config.yaml
num_hidden_layers: 11
n_experts: 40
experts_per_token: 2
d_expert: 160
d_shared_expert: 0
moe_layers: [0, 1, 2, 3, 4, 5, 6, 7, 8, 9, 10]
router_score: "softmax"
router_z_loss: 0.001
lr_router: 0.000607
vocab_size: 16384
norm: "rmsnorm"
norm_eps: 1e-05
tie_word_embeddings: true
train_tokens: 728700000
Below are experts of layer 2 (counted from 0) of a mixture-of-experts language model. Rows are named router (the router's row for the expert), gate (a neuron's input weights, with its number), up (a neuron's input weights, with its number), down (a neuron's output weights, with its number) and show model dimensions 0-191. Each number is 500 + 25 x the weight over its row's rms, rounded and kept within 0 to 999. Numbers have three digits each.
After each expert's rows: a language model's description of what the expert responds to; "comes after" lists some tokens at least twice as common just before its tokens as in all text. This comes from a sample of Wikipedia text that the model never trained on. Tokens count by the router's weight.

# expert 0
router:476485493492495491492489459522523501511522471488479511535468487500496542534501503510493515510449475466484512483538535500486520459474510536518470489516505501496532481494507506514460475535500490496456513526488488512492530527458465518475510466478522519467498511481503529532482470541518457491479475503507528471549469518516519483535509491464555475474514524540465449479472477534511479480505512512513460530495515450477527473496476498470471527528532479487489499456535539466469509517453479445531507497458489459448480513478500516508476533504536463536506511507510457497485509508517474469
gate0:478536507541527453461476530495505531485513496467501481498493456509500518506509512496507516490485515517478515526497516504488495455483516499511515524580488486464565505495496499511466508471576493524502490493496496464508479509504519479529496503520516518546519473511519528486497474523522539509482489501501541523515514487512527504497534534499525500501467515491522518483502482519518500494512508504469496509533522537443568468505501474518502528517467488511489493470519508482484489481497534498467489482489460388501472503485479465492505543515517417493490470520466462508514488474523485520
up0:515476531493469522524534535515497516513531495493521505463532535503490474504461535528480479493478460491549507472525488504480514532483465564479490510463526494538450526505507514484476516497473475497487496529509508519472541520485492524567447517496461486508491489522461465504502520506509443504507508529496536451516527511469518492484493505494465477514540498511518534484528540489525485524487475465519483480505447512505472539507532475496488474539529501479487502534479509454512487495525520518528509525496531522502507446525471499497469488545470529496476486512444527478478529538522499523
down0:499521455417457568516505501469599495504485472500518457492508495484531490467546505509474536533459507504517510549474484525501543507455483507525516488504533497481470508493503529488498486503469445532513487507492558480522448470500518503502507492487491520434511491510527460519497478510508437511472485511529523526497511507485486500492501491492542481510483487489549492479508543526509506533515505511531488544481487512520514521502486528486540482485488474478505501525515554529502477492488463529507510526475497517496497485551511512489517476477473500517495492534480494503492516493494502484
What it handles: Ordinal and time words. Ordinals, time nouns and adjective-like nouns after the, a or his, such as first, second, year, time, place, and the endings th, nd, hest.
comes after: " the", " a", " his", "'s", " first", "th"

# expert 26
router:486472496501492538492486496481512487528548476522458509521464486477548513544482499499513477518482479490470513488507508440500516495483465559519488460513441516497514492492485498471508432493489471483470485492484506565474513520494485501514519490488539510483486525489493507537538535516532486496508481530493531469495445499531501459527542479490514484474528520534481495457501469552505493478493517502515483521492438472501512488485506533494507488533497503492474434504498509461471495522494493510484528500439482505467499523459514505512475488503511473509492516556493478544456514461524466492
gate1:471522501516550484524490513489508483529513508501460501498517516463524517492508513523517495529494481527480527529489512506504490464548457535541549471515475514469484532525473508529500523488525512478529491485499543498490504480473487515513546532502517526485504477499482514506469527455517461517464480535483505496496490434570540510473474494497504488470486502468489482502512499468471493471509513513482521491496469521544513464457496498483499476508462535527501462484498539491496506496487552482504471494523505481496540418543457481508459484482471498520525505523557479488502489430491488502
up1:495520524503493531466494551539499501516489511530465489509518509505522483534506503494546513535489490527484504503476494447480497524513486526464507454470498554492508529529496476510499546512551484512524522530545447506485499465473450501499540542495508564512500497494495460488527482509491444480526484473491477485481514502492490489492476529532439489551507533544473476530497481502493466528521481515491472492494517553491484490517562494541500499535498493489492489469496488472529481473493506556493466470479470501493522483510506522481506542524475511499515484485537547466522505463518507529
down1:496538497520427503507517565475529497470511523497554505540520504452494450458522472486509508499473524490517485500498534524497467488499496523564490478502517458496539507513512501507475493497471512487520482489458471520511510506503438492507453525473484501496446511495479493505473523483514501530507511489486495490503489502439490539506491511463510500512465521539502485508487492498510521506446553487529496534500497496523502513479470470484511491436462510506479512472503478480512532474492494491520511482478515544494435493475502460517494479480489516486511554505523535521491518578526511508
What it handles: Relative pronouns, work nouns. Relative and clause words such as that, which and who, plus nouns for works and people, such as albums, series, son.
comes after: " the", ",", " his", " a", " The", "'s"

# expert 27
router:488434474472500532482494480501510536539532503469450514504497517506504508530510501527528499478493476482535530479515513432487537485458518533490480473511474483476512490466481487460524465515484470507478511504486456544461479508482480502487517486491515517518512527457527535530493521525513486459475498552537493444529459480506473501523489494478508488487508499521503483482492502534477478509492494521548466544508462474475508489474492492475494535505525473482482454486493545481490485526481483507497504495491468487467532467494533519514464510486531453509510541524486438487456538466531484479
gate2:505505493496514501468482501514512504510558480499510522548509461480463469495515485481472460473515473425422509527494500493513473467549515524471501498486544495479522539472487494494499492513480469502508482500519512500526496500492509464560526435466513497467485491503510532521527474522493497489497509457489513533502517467527485489470556548451480531510513528481460503490527493481529475490496462461486507482497523459490503494504556519527518491502493447542518459483483502509482470471478525509523504495519448503487475527517504496473500491503540497504488507538532522457477497467477476511
up2:480531510477432535533449438499518475532489524520533480468513518508504516494473515489482474511512503474583483494484514501498514510490469468549468472484508466501508498533528506479483521483515545492485494518509433524474515477478505516459487511458467509493509497524476439526478490480506515542502525492510516507508501516538501518498490491496498501456476513487528555452520507467496512500510498519516502437495501549482527526485490552480478509529486534499493523520528469525498534517506503499509475476474487520505518487497468502508509538466479568494481487509517480477450524485480526511
down2:440590475464489509566487499484516535509476500518507485496510483505532505483509525527499448541487489497519513506510490483513472524503499499516462452501535500525487475542491524501504490513483517502483447502445476479514469499469500487518528503521463490499503461473505504525555565486488502531504484530511534462496515517515498513497468494477519458489494472501523510473525494510476523511515494492525517433492497535515498512481452528513515512485483484464508534497502488541480540518529499449519501534538495454508533479472462490488487515478484520551524525485505465474469530506491528497
What it handles: As and quotes. The word as in credits and roles, such as credited as, term as, X as Y, plus opening quotes, than, being, be.
comes after: ",", " such", " known", " well", " that", " to"

# expert 23
router:482490507494511541496479485521524537504535485507489501527484486467574544513503522526534517525512461482478542505507536504483500461498504531512473466532465496500512465490497498481490448504493484496461482516487487507488502529492440509486529494485494539489508497528530542510531500500499489473511484509518500490519473503536523509527532470494557479488530543556506507425463448526505462481512462534509492501494460435485524482488518496502477506522520469501451495493513483471487522530486460503531554525490469472486522514482533515483488539532524498512484514534495497463511510517515472469
gate2:529484478493511505477516516498512503516506514552476541489496538500490497536506509515469569520523467496500496490471597479518514532462503536529544563499455500480505514499525518507479492507509516514502530501525549515510493507533505508450504538538504509555560528498505495511472478520480482517480491520463554493544484475479458511506485498484467513511511496532533494500479487486513494485519526491510487522434516506495485504469498514547543518487476510517522473440477503497500483500519459487478467452513509516508505487524470495478514494479460471461464518498466484505509509502532486505
up2:490506464465486482477488532491504502509556500525476488490474496496476436506519468483518480426493518519536527506502508477509484486537457533536484515500503467484520503521524487462491501439489491491480541547508485432499518520478494505506542499488519520546501474523494530491521535482485533485477481487512476497478508523464523495511482455500503489511496498528538509542546501519506509473520450518488488498543501465504481547497493472509522504495478464488479457501472506493476480526487510547480488522530496473502517458507541485556515510538534510481467504493575534531498497515489516504
down2:512526500501490529522507497524470483482479515465504535499519521469518505495553437470542485500471517530491470515550489536544448447489503507512490472485506532462504505481533543511519529498490486480532480507487420496516539526511513512495460469487500495471477531461483533498484502493509474492468511478495485557550504512487513454505490517505474505484473514496499513477539504510494463505514525527538484484446503482536536485523526479472508533557516465531508530498483497511528487475508486480523541495463532497484501508505485477456523545505546472512540509488479527501481524487498526505
What it handles: Head nouns and suffixes. Common place or institution nouns and noun suffixes after an article, such as city, route, station, -ation, -age.
comes after: " the", " a", " The", "'s", " this", " its"

# expert 7
router:470469477467479526468469475513527527520524471491482507522470491479531517534483506531531493483480464490509522475533523479465528477475527520523480469530477504517524473463518466474480471532479474474473519525471485510472512497476473526471520479505520530499466524485531524531507504513534467463470474527533527484534463487524483477524530470465515467476522523531489488467469475533513465511495462536530466539486475488476523473462483512501478529526506470465468479478519525503464484521462474482509517485474475467463508504468520538510468508498499472531481531527471478505474533473530471467
gate4:504499498503498507507511513536500513494508504511499478561505508502498497543503532484484528486511465444463500531508453499512536502531520501468521504455489464517460498509538493515499494524489499491492553523491522525498560487492543542489524499505516480532466514486524503531480502493513510519495520544495479487485500479522510493497535480426500523452537520465441560481500506514567507505480561511487539491468479447503520530471492457497520477517515519485498512493508505489552527500520507473500527489462506493498499512484484508489525496552544454488503485521546512482545463513482513495
up4:485544522503488483525496506526498490486465515458488483469510445455501535514546491508489465480507508512510541502476517506482518519499546446459498480522469472470559505510506454484530464456503510474483457508496467518534513509512511486521467464482514499524536531525529506494493524482480517532517471471476506535501540490545517500494488462478488482543518534489481462483515531500492493447530501488505447494512500474498520494462523437536552511494481536531481473507517477538516500489506472516508447497513471483522509522512488481551461506496508523475484529483509507534482493531515476480
down4:512557457505489470478479518462527496477482474548500512547502520520507502459502502494537530522547499474522474491521468525540502482437517510498484451530546510494479502473483473515516498495489527529513535504493488519472492501521457513517478491518484494484510446564485548472506479509507485476500488445442511487441530542477492515467506488477509482518523482523511504494499507478467510505470522508509495500524498504507535472510555480451498483485467470462534500513527484498476490454533513488560508505512514503511492508465461482495488519480537505521519515505518518459511557495513490492
What it handles: Table and coordinate separators. Spaces, pipes and invisible marks in tables, dates and coordinates (after ″W), plus middle pieces like F-oy-er, C-ey-lon.
comes after: "19", " ", ")", "″W", "″E", " in"

# expert 24
router:469466461466476529463470483513530524521526474489477508527468489487528518538478503531531493482480467493510519472531524477466529476477527522525480468529483505515523471466515468479481473533479473479477521528478482518468518498478473524477518482509523528491470525487530526529503501516535469460475481530532531487532460487527485476526527473466515467478524518530490489468471468531511465508494468537536468528487471483477528477462480511505474529524507467470465478471522521501468480523461484485508517482475470470466505507468517538513466511502500467531486536528470477507480534476526471464
gate4:510483485481475514484531489474503490449519471468531491514473467476504523477542455504508514527502488525512508524463499489483475487510528528483528469511532501497494466559475518483463469474505509514530509517441513535489537477490506492489503498475516500499507494544498481537473506479506542473508483494487528507508459469514448457523460451516472507466498521476502529525478498532491506545491465495480535505544526484514518536471492454491449469495505515502541473496547505475506480516501479506473491494520492489533486479483506523523527484499461446492536559491440516503522472479546536507
up4:475488452503506536483526509519492524530500508501475465487516526516528502492457511501536464484520528496481509473514519490487514513549478540477508502477518478513509508502486505484514478529532491526504516452516466528456491532537472484493553544476552512497516513484475493525489509493513514495527506526508494534555479532478532480476467498486538455484498462468503554468494469555492478495505506462509486473545498497445516536513481482543490479512542506529521544532483442496520494466466510502515521520494477492496516503508503464439463506480509546482477472476484488487522498552507475482
down4:479514480481485512529503501498485494525480446464470521496488521525532490515507511534524491486525490472502458498478514544512521539491548476466513447498489480487495509526464508487461531462474452492516473511498498500515497500487479464565490517516495500472529517501533523490478484492509496456492487508495532471496505502549500502545513513506521486506520526533463502478493497517526549517557470503513508493495538569457504485464540492473536506526527521497515512524519484496493536447451478491496488488483499484491468485473517485481473458525518455455540463520465499551525476485469521473
What it handles: Table cells and word endings. Blank or numbered cells in tables, year digits after 20, plus word-final pieces like ade, ever, Jr, and prose the.
comes after: "20", " |", "|", " in", "19", " at"

# expert 5
router:489486466477482549441485470513533529534509475492479478548488501515512492505511535500567517492461483477509548506516538458487522488483514522525478449537520532480539499509502457500480483544480473487482546529469472495476491501467490537470497456495484512491473519502544502508502493488507467495434483508517527512523456474509473495490544463449502490500501502519475511469456490489489450486482496524525469511501495487465528476470476547475449512509522490498482492490512520514471490507488485482515505487494478467462504493464489535492507504467484506514493526532492483493456518466543455486
gate4:519494451502522479494499501523497533509504460504468482465533486537500503488501504485501454521516473476527464501518486504486533499476438515494506522503478497520462499479507484470489542543469468499501461511523492511476479498520517538489501523479508490431495474518471482473486486512500530535557485467516511518487509537518495429538479500490500526503510473522532515490461490527503493508481517479500526510488537499482481456539525488505506522475539459473502503578509528503511514512506489437502516526513505499536489515507584484512503521492486464503441486490501529518552492501486464530
up4:497485527538503486459517444434493482523507474513531519509435497506508493527493488526465502503526530518480443546504525527501487488486441489511495493490558524501480502520497501473482443513518509508472505507490493492513446450509480500458513532492507513520435534524522496483484486488464459457473491525514534519491444500510505510461490540469521503501491525471499525453498500505555465486496495549486522482500518532492514522540517503492471505549504524516522506484509514521519468506501488490503488485547485521497482551500465502513539500519481484492493533457517481527530480507506527500
down4:510481514519515502484500477468527489472511503505507517564458542477482504498492498539476545496513487499455491477502539529492545456468477551483493464488530489466462449444497503511534500472498493529500525530500496476533493478527480438502507519514480484509501518508527518528496464489454506476503532512529497525555509522478487488476469503538524491500546561473509536461505500492494470495451533517517523474480506483512522509523487502502453493509501537525547490457476485486487504545473447501475460450515498525475502512507478503515475486511499526498484531521488460519510487522493526516
What it handles: Digits in tables. Single digits and small numbers in sports tables, scores, coordinates and rankings, plus the word pieces op and ip inside open, archipelago.
comes after: " ", "–", " (", ".", " −", " +"